{
  "num_hidden_layers": 8,
  "hidden_size": 192,
  "n_experts": 64,
  "experts_per_token": 2,
  "d_expert": 96,
  "d_shared_expert": 192,
  "hidden_act": "swiglu",
  "moe_layers": [0, 1, 2, 3, 4, 5, 6, 7],
  "router_score": "sigmoid",
  "normalize_top_k": true,
  "routed_scale": 1.0,
  "balance_loss": 0.00174,
  "balance_bias": true,
  "router_cosine_scale": 14.0,
  "init_std_router": 0.0359,
  "lr_router": 0.000687,
  "num_attention_heads": 2,
  "num_key_value_heads": 2,
  "head_dim": 96,
  "vocab_size": 3734,
  "norm": "rmsnorm",
  "norm_place": "pre",
  "norm_eps": 1e-05,
  "positions": "learned+rope",
  "rope_theta": 6320.0,
  "rope_fraction": 1.0,
  "qk_norm": false,
  "attn_scale": 0.102,
  "tie_word_embeddings": false,
  "parallel_block": false,
  "init": "uniform",
  "init_std_qkv": 0.0254,
  "init_std_o": 0.0254,
  "init_std_up": 0.0254,
  "init_std_down": 0.0156,
  "optimizer": "muon_variant",
  "learning_rate": 0.0106,
  "lr_mult_down": 2.0,
  "beta1": 0.9,
  "lr_head": 0.0144,
  "max_grad_norm": 2.0,
  "warmup_steps": 200,
  "schedule": "wsd",
  "decay_fraction": 0.92,
  "decay_shape": "linear",
  "final_lr_fraction": 0.0,
  "batch_tokens": 65536,
  "max_seq_len": 512,
  "doc_mask": true,
  "train_tokens": 466300000,
  "max_steps": 7116,
  "dataset": "wikipedia_en"
}
Below are experts of layer 5 (counted from 0) of a mixture-of-experts language model. Rows are named router (the router's row for the expert), gate (a neuron's input weights, with its number), up (a neuron's input weights, with its number) and show model dimensions 0-191. Each number is 128 + 24 x the weight over its row's rms, rounded and kept within 0 to 255.
Before each expert's rows: a language model's description of what the expert responds to; "mostly gets" lists some tokens that are sent to it at least half of the time. This comes from a sample of Wikipedia text that the model never trained on.

# expert 42
Opening brackets and delimiters
mostly gets: " (", "(", "″N", " [", "_{", "°N"
router [ 74 126 120 108 118 136 165 167 127 119 124 168 119 102 109 115  81 139 130 142  91 167 127 142 121 118  89 181  95 152 169 125 131 119 132  90  99 153  81 154 141  90 126  86  98 157 126 148 189 137 140 155  90  93 116 106  89 126 101 118  91 151 172 144  89 140 145 181 143  96 127 119 151 117 113 129 147 132 147 150 142 162 139 143 119 128 124 177 106 181 115  78 133 147 113 103 154 118 128 139 146 131 147 117  94 157 137 128 133 134 136 141  71 119 112  93 154  95 131 128 114 103 138 150 107 132 132 138 155  98 124 180 120 127 103 147 124 135 109 126 106 108 100 102 105 131 139 143 139 150 132 113 119 129 156 137 126 138  90 117  99 130 138 142 122 129 138 107 107 135 109  94 120  64 144 111 130 107 139 166 162 144 142  93 129 165 144 152 109  98 129 140]
gate0 [131 175 142 119  78  80 161 136 125  81 105 133 126  84 140 111  96 119 105 138 117 142 120 145 107 110 124 170 124  90  82 108  92 123 137 109  94 130 123 154 124 154  95 119 158  85 116 140 128  82 129 160  87 145 179  80 118 109 130 106 153 146 130 145 129 132 128 124  86  87 142 110 122 115 174 101 106 132 148 161 157 173 110 104 140 138 122 141 123 135 114 119 119 165  88  92 120 132 148 142 131  96 132 142 144  86 142 140  88 138 162 124 148 113 116  85 123  72  75 163  93 120 140 137 134  87 146 104 134 150  98 172 174  98 138 140 150 149 153 148 102 134 152 124 112 104 128 142 168 117  91 118 155 137 134 128 102 143 145  86 127  99 110 112 119 126 169 140  92 120 122 114 114 131 172 119 139 150 126 119 108 106 113 125 116 128 125 141 103  99 135 129]
up0 [125 130 131 166  78 116 150 130 153 189 119 154 130 129 101 111 113  88 152 150 108 157 103 156 176 101 162 142 120 121  77 125 148 101 137 116 102 123 125  73 106  96 138  85 138 104 156 117 152 100 133 146 147 129 152 141 103  94  92 141 123  88 116 103 115 166  93 122  96 107 154 146 104 141 164  96 147 137 141 125 119 109 117 129 165 147 154 140 175 137 124 119 150 114 161 136 162 110 104 143 144 148 137 126 144 150 101 122 108 113 107 162 148  94 112  76  94  97 111 147 109 126 123 117 150 159 126 139 161 142 175 116 104 131 155 157 135 178  83 120 140 111 121 129  99 147 137 107  81 105 129 138 146 133 140  80 139 153 144 121 126  85 131 137 114 134 139 105 183 120 148 146  98 130 155 135 132 102 154 147 137 132 124 104 119 150 151 150  77 118 165 146]

# expert 54
Middle syllables and past verbs
mostly gets: " oper", "ag", " offic", " released", " sold", " returned"
router [ 78  99 106 140 131 127 134 129 115  65 160 142 163 144 138 148 115 128 107 141  97 154 157 169 127 128 133 130 142 107 181 113 142 125 135 127  78 141 126 104 124 145 128 101 101 174 131 115 116 161 123 159 109 147 117 144 104 153 124 143 135 155 147 165 113 117 137 139 149  94 170 108 166 145 132 144 148  88 129 166 108 159 149 130 132 165 115 156 128 167 104 112 129 102 116 117 173 113 134 122 150 145 146  73 149 147 116 131 122 143 111 102 100 125 115  75 134 106 170 101 123 155 133 156 109 163 170 139 143 117 143 152  97 111  81 110 163 128  70 159 105 115 148 137  92 128 163 160 107  97  81 113 148 135 100 179 137 132 120 132  96 130 133 148 117 127 134 119 135 117 138 100 103  96 138 112  89 160 136 149 143  81 142 103 128 120 132 129 124 100  82 161]
gate0 [132 117 155 178 106 130 128 125 134 137 112 116 162 115 140 139 163 143 108 188 144 132 133 129 118 153 111  90 141 133 127 121 101 111 155 104 104 113 167  93 130 158 130  95 160 167 132 116 135 114  99 134 130 141 107 155 100 120 128 118 116 108 114 122 120  99 149 130 167  96 176 129 106  78 125  99 176  96 128 136 127 160 135 121 156 114 149 150 125 152  98 157 136 174 115  84 123 145 137 133 180 172 127 109 105 120 129 104 134  83 127 172 100 150  60 128 106 151 120 118 104 142 173  61 109 103 130 153 103 123 113 110  97 172 104  84 168 146  90 129 117 113 157 133 136 108 146 114 111  84 126 112 142 148 117 170 153 147 128 169 113 154 138 145  99 130 136 106 127 105 126 121 150 140 149 140 122 150 143 132 100 102 130 141  81 112 104 132 131 117  88 147]
up0 [ 95  84 127  74 131 139  94 125 128 171 132 135 119 130 138 157 122 138 180 109 118 135 108 167 163 158 129 164 123 100 112 123 173 106 139  88 123 148 177 137 146 102 126  93 139  89 121 137 113 176 148 134 152 114 146 127 146 109 113 148 144 128 133 109 121  99 121 146 150 134 114 135 153 132  82 153 138 142 150 120 137 102 121 131 117 131 133 124 128 130 137 164 138 104 126 106 119 142 169 103 112 143 143 161 173 130  90 152 126 137 161 179 107 198 131 167 145 150 133 114 102 155 120 168  77  85 153 120 115 133 153 115 126 171 124 143 162  93  85 117  85 126 113 144 146 132 128 140 133 147 125 135 152  89 158 105 170 134 176 122 109  93 130 132 182 136 116 116 134 156 116 157 162 148 156  84 104 132 122 116 127  99 112 118 124 130 136 145 127  87 116  86]

# expert 61
Prepositions after verbs
mostly gets: " In", "In", " at", " in", " during", " from"
router [107 130 143 109 113 129 164 167 139 102 114 169 113 123 137 124  90 145  85 143 113 142 126 177 136 138  96 114 127 156 104 104 158 122 131 107 103  78 100 162 141 154 139  82 100 160 115 137 147 110 162 151 109 130 102  87  92 134 147 143 156 152 163 117 127 107 154 165 134 141 129 104 192 173 137 122 133 138 118 143 144 128  99 145 116 174 126  87 116 161  86  94 125 107 130 138 160 118 156 143 123 112 129 117  90 145 116 121  99 129 133  91  88 137 113 133 144 113 124 113 149 171 117 172  93 147 142 101  87 162 140 175 120 126  99 123  90 126  96 138 118  86 101 100 100  98  77 148 125 138 135  91 130 137 131 169 108 116 118 135 111 128 121 157 132 114 108 119 117 156 158 111 136 126 154 173 109 136 119 148 104  96 163  76 134 134 142 150 137 100 116 105]
gate0 [128 137 127 103 110 105  95 137 114 161 154 104 130 174 146 117 160 122 116 159 113 131 106 152 126 120 105  63 122 135 128 102 112 126 126 142 109 115 163 119 147 136 160 142 129 124 126 109 120 147 145 137 120 125  89  83 169 129 119 143 133 120 140 113 144 111  91 111 139 111  61 134 117 110 111  92  93 126 135 167 137 144 110 127 150 182 134 145 119 158 103 117 114 115 125 123 149 151 160 142  99 138  96 133 127 118 121 145 158 196 122 147 164 154 134 103 113 171 193 159 131 113 154 147  95 137 151 107 155 172 124 181  98 135  94 114  94 126  87 146 135 124 124 118 128 107  84 105 153 145 141  77 127 114  96 130 100 133 136 114 124 146  94 119 163 154 115 125  90 141 141 127 151 128 122  99  84 109 132 179 122 157 170 102 112 178 107 110 141  92 135 137]
up0 [125  92 119 165 146 119  90 141 116 158  87 116  76 133 120 139 131 138 127 122 135  94 147 113 144 144 143 126 143 116 118 128 143 129 128 138 142 145  90 152 138  81 113 139 121  77  90 158 127 118 149 128 119 161 135 136  98 115 106  81 122 148 136 118  69 127 110 126 145 128 162 121 138 141 131 119 183 123 161  96 157 137 159 117 138  84 122 105 175 125 111 136 130 123 126  96 112 100 128 120 117  95 184 118 127 109 158 176  94 131 142  96 125 155 137 170 164 174 135 116 163 126  59 108 106 129 123 169 149 107 155 134 160 158 107 150 119 118 127 134 135 146 143 134 125 108 125 132 123 130 163 104 126 167 165  95 116 141 150 111 106 110  98 146 105 121 122 146  90 203 129 139 121 118 127 110 155  96 158  86 154 114 105 141 191 158 137 120 122 143 118 143]

# expert 10
Capital-letter acronyms
mostly gets: "′", " US", "US", " USA", "ST", " ESP"
router [101 123 114 151 122 130 122 153 144  97  78 129 137 121 145 120 110 118 121 161 111 148 145 186 143 142 149 125 138 131 116  94 162 106 164 121  75 104 114 132 154 102 140 122 109 122  88 137 126 106 108 180 124 138 115  89 103 176  98 130 129 167 130 173 107 122 159 190 132  93 112 115 189 137  91 137 137 111 119 153 133 148 131 138 129 125 145 155 117 182 143 119 119 154 131 109 122 113 124 154 136 132 152 121 152 157 111 123 116 153 150  94  89 100  68  97 153 113 157 158 115 135 136 149 110 128 134 129 147 104 164 124  61 126  95 120 159 150 101  99 133  95  87 156 124 132  98 127 173 138 132 100 128 122 112 146 159 121 113 114 126 162 137 114 103 120 141 106 108 111 110 122 127 133 124 145 140 100 142 124 132 103 144  70 160 120 158 164 106 119  73 101]
gate0 [103 130 151 173 103  88 173  96 107 152  90 156 128  91 161 120 164 140 172 122 121 102 156 132 132 112 134 122 135 137 123 109 176 147 159 101 114 135  99 192  99 147 132 148 119  98  64 124  92 146 109 157 101 149 147 106 120 144  90 118 115 150 148 121 170 133 138 112 138 145 117 132 151 138 151 151 167 107 118  71 133 158 125 164 108 136 107 120 138 113 144 142 151 140 143 135 137 118  88 148 175 154 137 149 118  84 147 120 140 167 135 133 130 112 131 104 127  97 130  93 133 108 166 110 120 100 143 143 113  89 111 103 138 176 155 124 130 128  85  80 110 125 139 137 195 102 108 161 134 123 134 139 104 181 173 176 138 117 150 110 135 134 144 120  95 130 141 154 130 145 130 121  96 141 148 135 129 142 116 114 119 128 120 130 146 125 156 144  75 137 134 121]
up0 [129 101 140 140 143 121 129 126 117  83 148 136 155 140 121  61 142 125 146 117  98 101  96 135 157 127 148 131 180 104 117 116  98 135 134 155 148 139 136 121  84 100  86  94 146 147 103 115 167 105 126  95 128 114 124 135 124 137 132 168 115 137  86 171 139 128 153  97 132 102 139 103 147  96 103 124 135 129 121 148 195 117 147 102 130  94 121 131 109 124  96 140 112 119 133 115 158 143 136 117 124 173 107 121  95 179  76  86  92 139 107  85 170 134 136 172 131 112 138 150 112  91 150 134 149 129  82 150 136 130 155 128 148 109 112 128 124 109 149 139 110  88 118 110 152 122 159 103 134 114 143 172 125 130 142 104 135 111 127 144 118 125  89 121 138 119 158  76 148  81 107 187  92 104 184 122 136 124 101 122 127 103 107 147 119  99  80 128 161 139 132 130]

# expert 2
Plural and noun suffixes
mostly gets: "ars", "ians", "ar", "aries", "ators", "ences"
router [103 139 119 123 109 143 160 119 127  94 132 102  94 139 108  64  85 135 118 146 112 127 168 132 151  88 110 153 148 127 160 164 158 129 172 129 121 119  98 136 131 115 119 141  61 126 138 146 143 109 128 120 109 108 149 150 140 131 146 136 142 160 122 119 101 138 184 166 148 102 191 109 166 139 103 107 120 129 128 134 167 172 121 193 151 136 134 146 100 152 112 135 171 131 147  92 116 112 143 136 110 134 144  95 119 174 111 131 128 135 148  88 112 104 135 101 123 103 143 132 149 150 144 146  84 162 110 144 107 111 149 142 126 131  96 143  69  96  97 115 131 125 145 104 130 134  78 125 128 121 112 106 169 139 138 117 110 122 123 114  93 129 130 109 131 125 160  79 127 137 147 122 128  94 156 160  82  97 163 146 169 110 163 113 132 141 158 163 128 111 124 153]
gate0 [157 131 145 141 147 111 177 105 139 148 117 127 129 120 141 132  95 164 100 103 129 108 178  90 137 127 102 119 124 166 156 123 137 149 125 103 141 123 126 100 124 141 140  92 142 133 112 145 100  59 122 121 154 151 161 110 138 113 105 103 138 140 116 138  88 147 143 148  93 133 137 150 156 121  96 147 128 135  97 149 101 117 125 136 106 131  85 118 127 126 133 129 142 160 154 146  97 142 121 160 128 165 144  94 115 145 197 107 135 171 141 102 123  92 133 174 131 143 173 117 155 168 113 196 114 130 120 152  90 135 127  92 131 156 126 160 114 158 122 136 102 129 132  96 113 108 105 129 157 111 139 109 139 138 104 112 139 116 110 161 167 128 129 135 118 125 138 102 182 103 175 152 115  69 154 149  94  65 143  91 104 162 123 146 135 162 153 134 110 119 119 121]
up0 [117 141 141 143 141 163 135 136 140 119 157  86  95 116 125  99 165 142 127 101 165 140 106 102 123 134 105 128 162 138 184 174 148 125 126 127 145 117 157 117 144 139 126 109 175 151 116 111 161 137  95 134  74 170 148  68 158 115 129 150 155 112 140 171 149 110 146 106 151 145 133 114 167 122 103 118 118 145 165 142 130 153 167 128 159 101 125 129 147 108 104 136 141 135 130 160 131  84 173 153 148 159  89 154 142 177 145 100 125  84 142 116  94 110 124 158 118 117 151 125 110 154 119 116 115 152 157 126 116 159 104 106 180 115 130 153 170  93 134  92 156 173 133 133 150 170 132 136 150 171  99 104 145 125 120 144 127 144 118  85 119 135 139 113 100 147 131 128 148 137 134  77  95 124 106 122 132 148 157 115 142 150 141 171 139 190 123 116 123 132 147 139]

# expert 48
Table cell pipes
mostly gets: "==", "===", "====", "|", " |"
router [ 80 123 125 104 142 156 153 156  91  92 138 145 114 151 143  85 157 125 103 162 108 143 137 118 165 155 103 110 122 108 141 118 169 117 153 106 102 148  82 118 137 136 128 132  73 123 109 122 127 126 130 143 127 132 150  93 127 173 100 173 173 145 161 132 104 112 146 195 166  84 103  90 164 133  93 136 155 109 121 145 159 160 120 155 151 142 139 122  87 202 137 125 117 118 143 119 135  97 131 135 144 137 138 111 145 140 116 134 144 138 157 135  72 145 109  98 143  86 141 121 123 141 133 143 122 162 103 114 109 134 102 198 107 127 123 157 125 135 141 120 132 115 123 129  94 108  87 123 148 107  86  87 156 120 121 131 143 142 125 155 114 137 120 157 126 128 143 135 174 114 150 100 145 112 111 107 150 146 117 147 135 122 154 126 162 146  96 161 129 114 143  75]
gate0 [155  90 111 143 129 129  85 147 137 157  82 121 126 153 155 102 141 116 136 159 116 124 155 101 159 119 118 153 104 153 158 119 106 110  95 165 110 139 119  85 116 145 174  92 140 123 138 116 140 128 121  99 155 148  64 118 140  77 123 154 135  86 151 142 154 150 138 139 136 123 120 132 118 140 146 143 143 180 100 101 138 147 166 123 175 121 169 165 114 198 114 132  99 162 118 116 129 154 140 122 150  91 107 125 160 120 110 110 142 125 157 120 142 136 166 118 171 134 160 156 128 135 101 141 118  71 104 129 122 110  91 147 187 165 118 125 140 166 148 126 137 130 165 150 130 117 155 120 140 102 115 107 131 106 168 156 148 141 119 180 121 119 122 142 160 129 142 124 104 117 125 101 150 126 173 144 143 126 132 147 125 162 129  83 112 151 134 141 142 138  73 117]
up0 [156 138 103 139  87 124 160 121 134 126 152 151 114 114 100 109 140 190 108 137 162 139 114 161  94 127 117 138 120 163 117 135 144 108 121 125 117 122  93 151 122 151  70 105 149 137 168 134 155 149 152 119 114 152 175 147 103 124 129 120 138 151  88 108 183 133 146 121 144  92 171 124 114 165 122 143 125 145  94  84 117 103 114 124 144 127 126  96  89 154 143 123 109 151 100 107 153 114 126 134 185 115 151  81  87 129 104 139 155 132  94 158 139 151 136 132  82 125 133 155 132 142  66 131 104  92 138 125  91  97 124 125 131  80 109  89 110 143 104 126 103 161 110 112 134 131 143  99 106 126 147 104 115 111 148 119 109 130 120 176  92 173 169 126 108 150 122  85 161 140 129 116 138 146  71 105 155 110 108 143 123 129 125 141  90 111 148 131 115 130 162 137]

# expert 20
Past participle endings
mostly gets: " awarded", "ominated", " appointed", "ted", " killed", "medi"
router [ 99 120 144 144 134 152 138 143 106 100 117 140 122 161 130  79  78 132 116 164 127 150 178 153 108  66 112 126  69 133 125 118 126 127 179 101  62 150 122 142 160 136 132 146  99 162 157 116 143 121 122 135 108 152 155 104 127 136 139 142 113 143 148 129 122 102 143 176 139 124 147 108 175 143 105 156 169 101 189 150 162 179 141 129 124 127 123 137 115 160 103 114 137  93 152 103 188 115 157 130 131 104 136  87  95 116  82 107 154 166 128  88  97 153 126 126 141 105 155 104 101 134 115 138  97 124 140 103 128 134 119 146 159 164 124 129 139 123  89 111 129 129 160 142 111 127 103 160 144 109  90 139 155 130 146 132 107 141 114 131  93 136 122 145  99 122 119 109 145 151 127 123 102 121 109 138  90 167 128 108 111 135 147 104 120 146 144 165  94 165  98 136]
gate0 [152 119 183 100 118 134 138 114  99 157  90 127 127 138 119 134  91 131 152 139 110 110 135 131 138 124 149 176 108 141 127  78 128 121 185 127  72 178 140 163 108 135 164 128 132 132 150 130 115 107 110 141  93 127 116 115  99 103 114 146 100 120 157 142  98 136 151 115 131 146  80 128 128 137 151 149 143 119 195 103 136 121 125 135 125 157 174 148 136 143 148 153  99 125 130 154 145 108 109 160  99  97 122 114 105 130 136 102 147 157 112 122 100 131 101 122 132 126 144 156 110  95 107  99 125 175 162 107 101 155 139 155  93 148 142 107  98 111 117 105 170 110 105  88 178 105 145 147 159 127  92 181 166 103 130 100 140 125  88 147 124 107 154 139 187 109 109 135 143 137 134 138 124 154 151 161  91 147 124  89 146 129 157 119 116 124 122 141 145  81  92 145]
up0 [147 146 106 110 171 119  72 129 110 123 132  97 123 124 135 111 144 133 121 149 167 125 173  72 115 147 154 113 139 135 151 112 135 110 127 113 120 140 137 154 155 151 131 121 185 145 142 117 154 114 148 147 113 100 159 105 116 124  76 103 144 148 126 125  85  98 138 149 121 114  93 158 145 130 127 119 149 104 137 153 161 161 149 131 146 139 150 124 113 125  86 119 167 145 157 128 125 105 131 126 120 120 114 152 136 136 173 168 142 147 144 152 136 134 142  97 122 139 114 119 133  96 131 102 123 154 105  95 126 102  74 139 135 131 139 109 163 165 128 102 174 148 132 145 147 162 147 109 135 115 100 105 113  56 125 132 134 176 103 143 171 143 104 125  78 133 165 159 157  85 101 143 108 137 177  92 112 110 115 161  92 193 105 111 124 169 132 139 147 144 116 142]

# expert 43
Table cell numbers
mostly gets: " MPC", " −", " ±", " +", " —"
router [ 95 113 111 113 132 153 138 117  85 138  79 132 117 104 163  75 103 100 102 170 122 134 146 139  97 121 121 140 112 133 141 134 128  95 160 141 107  83 108 162 125 132 142 151  93 138 119 131 142 113 146 149  96 126 123 135 118 129 137 133 152 203 166 141 114 135 153 196 144 115 161 110 157 149 158 145 135 100 162 146 145 190 112 160 107 146 137 125 152 154 111 118 146 156 136 123 187 113 146 157 109 128 120  80 136 149 101 114  97 135 115 100 113 134 118  75 152  98 139 140 142 176 128 191 132 110  94 129 121 115  90 133 102 132 121 111 113 112  90 108 131 120 126 147 124 106 124 143 121  79  74  85 128 128  81 157 115 135 119 125 139 140 149 138 118 130 161 133 137 126 157 123  89 127 103 151 120 128 143 120 163 114 160 110 139 141 144 165 116 119 145  96]
gate0 [155 159 116 112 100 119 127 116 137 136 134 127 145  50 131 137 124  93 137  89 177 143 130 160 122 105 138 111 110 132 154  90 167  88 126  96 114  95 106 136 135 139 115 179 106 127 121 118 180 113 116 150 109 113 104 132 135 152 125 111 126 127  99 132  76 148 108 117 129  95 126 125 131 149 140 118 126 158 100 130 137 127 155 138 105 134 137 157 190 109 137 113 115 148 132 121 171 130 151 130 161 137 139 127 145 151 193 146 157 143 146  80  93 122  98 127 112 121 175 150 154 132 113 115 141 141 146 168  78 124 126  84 157 133 139  92 119 121 137 103 154 137 140 115 161 131 122 160  75 137 140  93 143 128 141 123 155  99 120 118  78 140 104 171 158 145 129 142 121 105 140  81 136 139 125 155 157 155 114  92 154 158 165 139 112 173 121 153  90 135 104 148]
up0 [134 108  96 133 154 103 134 123 130 149 150 122 114 114 100  96 101 111 172 118 136 129 132 138 100 161  99 135 152 129  88 107  64 132 136 116 105 125 140 128 115 150 119 143  79 142 122 148 132 157 133  75 154 122 168 171 112  87  85 116 154  97 128 119  96 147 142 152 124 120  96 115 112 139 107 127 136 175 119 127 146 181  89  87 114 147  98 136  96 166 130 125 130 123 147 149  75 154 111 167  91 135 157 149 151 124 124 160 164 157 105 139 124 165 149 106 129 143 148 133 113 153 138  68 159  95 132  97 151 132 116 136 121 154 135 126 107 113 163 146 139 141 132 124 148 118 100 137 138 103  95 175 117 168 121 118 149 117 133 161 151 134 175 109 132 161  99 122 133 155 131 105 171 146 133 165 118 131 143 125 110 198 120 109 119 105 136 109 157 128 113 167]

# expert 44
Opening quotes, foreign characters
mostly gets: " \"", " '", " D", " [", " (\"", " “"
router [ 65  82 126 132 135 146 125 150 147 149  67 162 134 127 111 108 130 132  86 154 145 147 144 129 109 130 133 156  70 126 149  96 126 111 143 117 123 112 123 132 110 124 124 117 103 138 142 127 124 108 131 176  84 117 120 133 130 150 150 155 142 139  85 123 125 132 153 203 147 130 128  93 165 136 103 157 137 121 189 143 148 142 173 145 118 127 103 163 139 170 122 100 159 142 152 108 138 112 125 163 151 135 169  75 150 157 152 120 143 151 155 125 132 132 101  81 142 120 159 144 146 147 124 151  99 117 117 106 119 140 121 103  80 136  95 131 152  86 126 127 119 112 123 172 104 152  83 117 153 121 103 118  93 153 112 106 133 147 143 108 112 130 140 166 127 140 179 113 141 145 142 111 134 121 176 119 121  89 140 152 134 111 154  76 124 166 115 168 135 121 121 134]
gate0 [129 108 147 131 155 163  94 119 176 175 100 132 123 137  46 108 129  93  73 121 190 149 117 111 110 174 132 114 108 152 148 135 115 126 119 154 156 109  82 156 163 143 122 142 146 127 139 105 131 122 172 140 111  87 130 129 127 136 163 126 122 111 145 158 114 114 163 158 112  99 136 120 171 130 119 149 132 175 116 143 141 144 142 129 121 136 145 154  95 109 135 128 161 146 138 102 190 140 173 170 120 169 137 114 122 133 136  80 175 128 130 144 124 132 129  94 108 118 144 146 132 125 113 140 152 139 139 126  79 119 163  93 109 169 145  96 118 135 148 114 138 115 109 128 166  89  82  95 144 115 143 119 115 151 119 127  79 134 111 114 124 118 126 106 108 145 146 130 157 106 153 120 113 126 173 132 130 118 131 110 141 139 114 140 143 142 129  76 151 118 118  72]
up0 [ 96  99 146  84  96 107 104 106 161  76  99 119 162  90 122 140 123 169 150  86 128 142  89 118 161 121  89 164 146  98 111 115 143 126 146 111 159 121 149 143 122 145 104 144 104 146 138 119 132 145 146 159 136 104 132 120 146 128 129  59 155 153 108 107 150 151 170  53 125 128 106 111  92 155 142 116 121 126 135 145 141  96 143 120 129 150 129 100 159 159 134 177 124 111 131 132 118 134 165  94 109 111 110 165  81 135 137 131 131 127 115 181 143 148 148 106 139 152 153 117 141 118 136 114 129 124 157 109 105 133  90 146 126 161 175 160 121 137  78 124 130 124 113 144 138 159 134  73 125 115 147  78 150  86 161 128 133 105 135 141 114 124 115 134 127 112 140  88 133 145 107 165 117 153 169 138 155 139 103 120 104 115 118 127  99 105 117 164 128 178 151 133]

# expert 51
Years and infobox fields
mostly gets: " Occup", " Years", " Died", " Coordinates", " Country", " gradu"
router [ 95  94 160 124 140 150 120 117 125  80  94 125 119  98 128  80 116 114 120 130  97 143 175 155 163 129 144 138 156 154 157 116 131  84 147 132 103 129  90 120 144 102 127 126 119 120 101 120 130 108  80 111 114 136 160 120  92 171 142 116 141 145 140 141 109 121 130 140 136 111 167 102 133 122  85 139 137 115 200 133 122 185 127 172 125 154  99 150 112 187  85  88 122 133 118  92 126 114 137 121 163 126 170  91  96 161  98 134 126 128 149 114  97 142 146  75 129 117 126 128 156 131 142 149 111 153 147 113 149 164 131 167 107 120 125 124 110 106  78 103 102 119  77 153 130 115 136 156 141 105 113 138 123 165 114 132 131 106 140 153 107 171 140 146 122 158 134 119 151 138 135 139 131  91 150 117  95 162 142 149 125 117 153  83 152 131 135 172 138 131  79 106]
gate0 [135 102 126 137 112 127 122 129  81 110  81 174 126 111 135  82 142 115 143 161 128 148 156 140 147 100 106 156 165 114  91 182 169 159 129 158 110  77 141 111  84 117 142 147 144 109  92 100 117 130 119 104 123 152 156 106 160 182 128 118 109  89 106 108  99 135 143 150 136 128  97 118 123 145 128 127 120  86 106 166 115 125 146 146 164  90  79 111 128 128  96 141 114 141 128 120 115 163 113 107 169 152 142 122 143 171 130  98 146 100 109  94 150 136 128 137 138 111 136 156 132 132 150 117 131 120 147 133 140 156 141 112 143 107 121 136 112 143 118 126 132 110 157 166 183 145 127 181 156 123 108 143 154 176 118 118 149  84 109 135 129 132 122 144 116 129 123 139 142 125 155 153 103 115 145 114 147 118  82 175 148 130 137 186  97 158  88 140 119 138  60 120]
up0 [111 130 107 131 146  98 101 137 147 201 177  90 127 147 141 123 116 112 107 147 126 162 144 104  94 101 103 161  95 136 116 114 128 140 160 126 140 119 128 143 116 101 117 100 117 123 161 155 147 129 109 156 100 119 149 125 121 124 150 103 146 137 144 157 113  71 118 141 159 113 126 145 175 151 129 136  98 121 113 129  94 152  97 122 124 142 117 107  95 127 120  63 135 123 141 103  60 164 116 156 116 105 122 114  95 156  86 118 156 100 101 110 101 106 121 167 154 154 106 160 151 131 115 139 156 149 147 167 130 164 130 128 105 119 133 153 129 146 160 145  97 177 116 133 178 146  90  98  83 118 159  93 139 152 145 153 122 125 107 127 121 116  79  83 118 123 115 131 120 149 130 142 108 117 127  97 115 141  91 127 118 125  84 110 135 122 183 124 109 147 113  87]

# expert 24
Digits and particle starts
mostly gets: " under", " cont", " ch", " t", " inter", " out"
router [113 115 134 120 147 141 149 171 118 124 128 157 105 132 120 117 101 119 135 132 108 157 112 120 122 108 128 119 118 151 160 122 109 136 141 115  84 112 137 165 121 115 132 104 130 128 128 112 133 165 142 133  92 120 155 131  79 173 152 151  98 216 162  89 137 133 127 157 184 105 138 115 179 151 110 125 143 114 157 159 149 162 147 162 133 151 129 144 140 170  85 135 149 106 163 131 114 106 141 120 136  97 152  76 122 151 115 134 104 138 156 126  76 147 130  47 130  90 126 151 114 138 157 178 125 147 115  90 133 150 153 136  93  86  88 163 141 114  97 102 141 113  76  91 109  92 109 122 157 103 107  92 115 159 140 137 101 145 142 134 119 112 141 115 142 122 163 104 131 104 120 132 139 122 158 147 101 152 137 143 141 131 142 113 146 130 130 157 111 132 115 109]
gate0 [148 138 180 116 131  87 181 113 138 113 120 147 123 112 156 135 145 126 106 138 119 115  97 128 119 107 105 134 135  88  86  74 112 150 127 123 115 101  92  99  92 159 141 125 172 181  99 145 143 143 123 133 134 149 113  94 175 107 142 134 112 122 158 112 103 116 130 104 130 107 108 132 112 129 119 118 151 170 167 167 138 124 159 144 109 175 115 133  88 165  90 130 160 111 123  95 131 157  97 141 118 124 135 106 171 142 134 105 157 137 133 121 127 140 147 135 104 101 102 114 153 141 145 119 150  88 153 116 155 132  98 168 146  77 171 147 109 110 106 159  92  86 116 118 134  92 125 124 158 142 117 128 138 132 127 128 135 102 122 134 174 120  99 124 119 149 158 187 104 129 130 153 151 170 116 153 116 111  92 136 174 112 101 144 156 162  96 156  97 146 133 102]
up0 [ 95 125 116 107 143 165 109 114 168 135 146 144  89 102 130 121 114 115 134 162  84 152 117 147 138 127 119 116 126 145 115 157 120 135 155 160  96  98 139 161 110 166 105 123 139 128 106 154 107 134 117 125 106 101 127 125 157 121 121 140 140 138 153 126 137  75 132 116 122 142 117 114 125 158 142 125  78 135  65 142 116 144 108 150 122 122 159 119 127 128  97 116  83 158 136 146 141 140 120 109  99 132 136 154 162 105 132 117 171 168 105  62 118 109 139 141 139 156 156 138 165 139  67 109 137  97 126 142 121 161 121 138 103 140 142 169 123 120 120 124 164 129  97 136 182 169  78 152 148 116 113 118 151 135 123 138  70 114 109 152 142 105 116  77 148 104 118 141 155  98  96 115 201 109 115 130 151 162 129 134 129  76 102 110 127 125 137 103  76 115 134 154]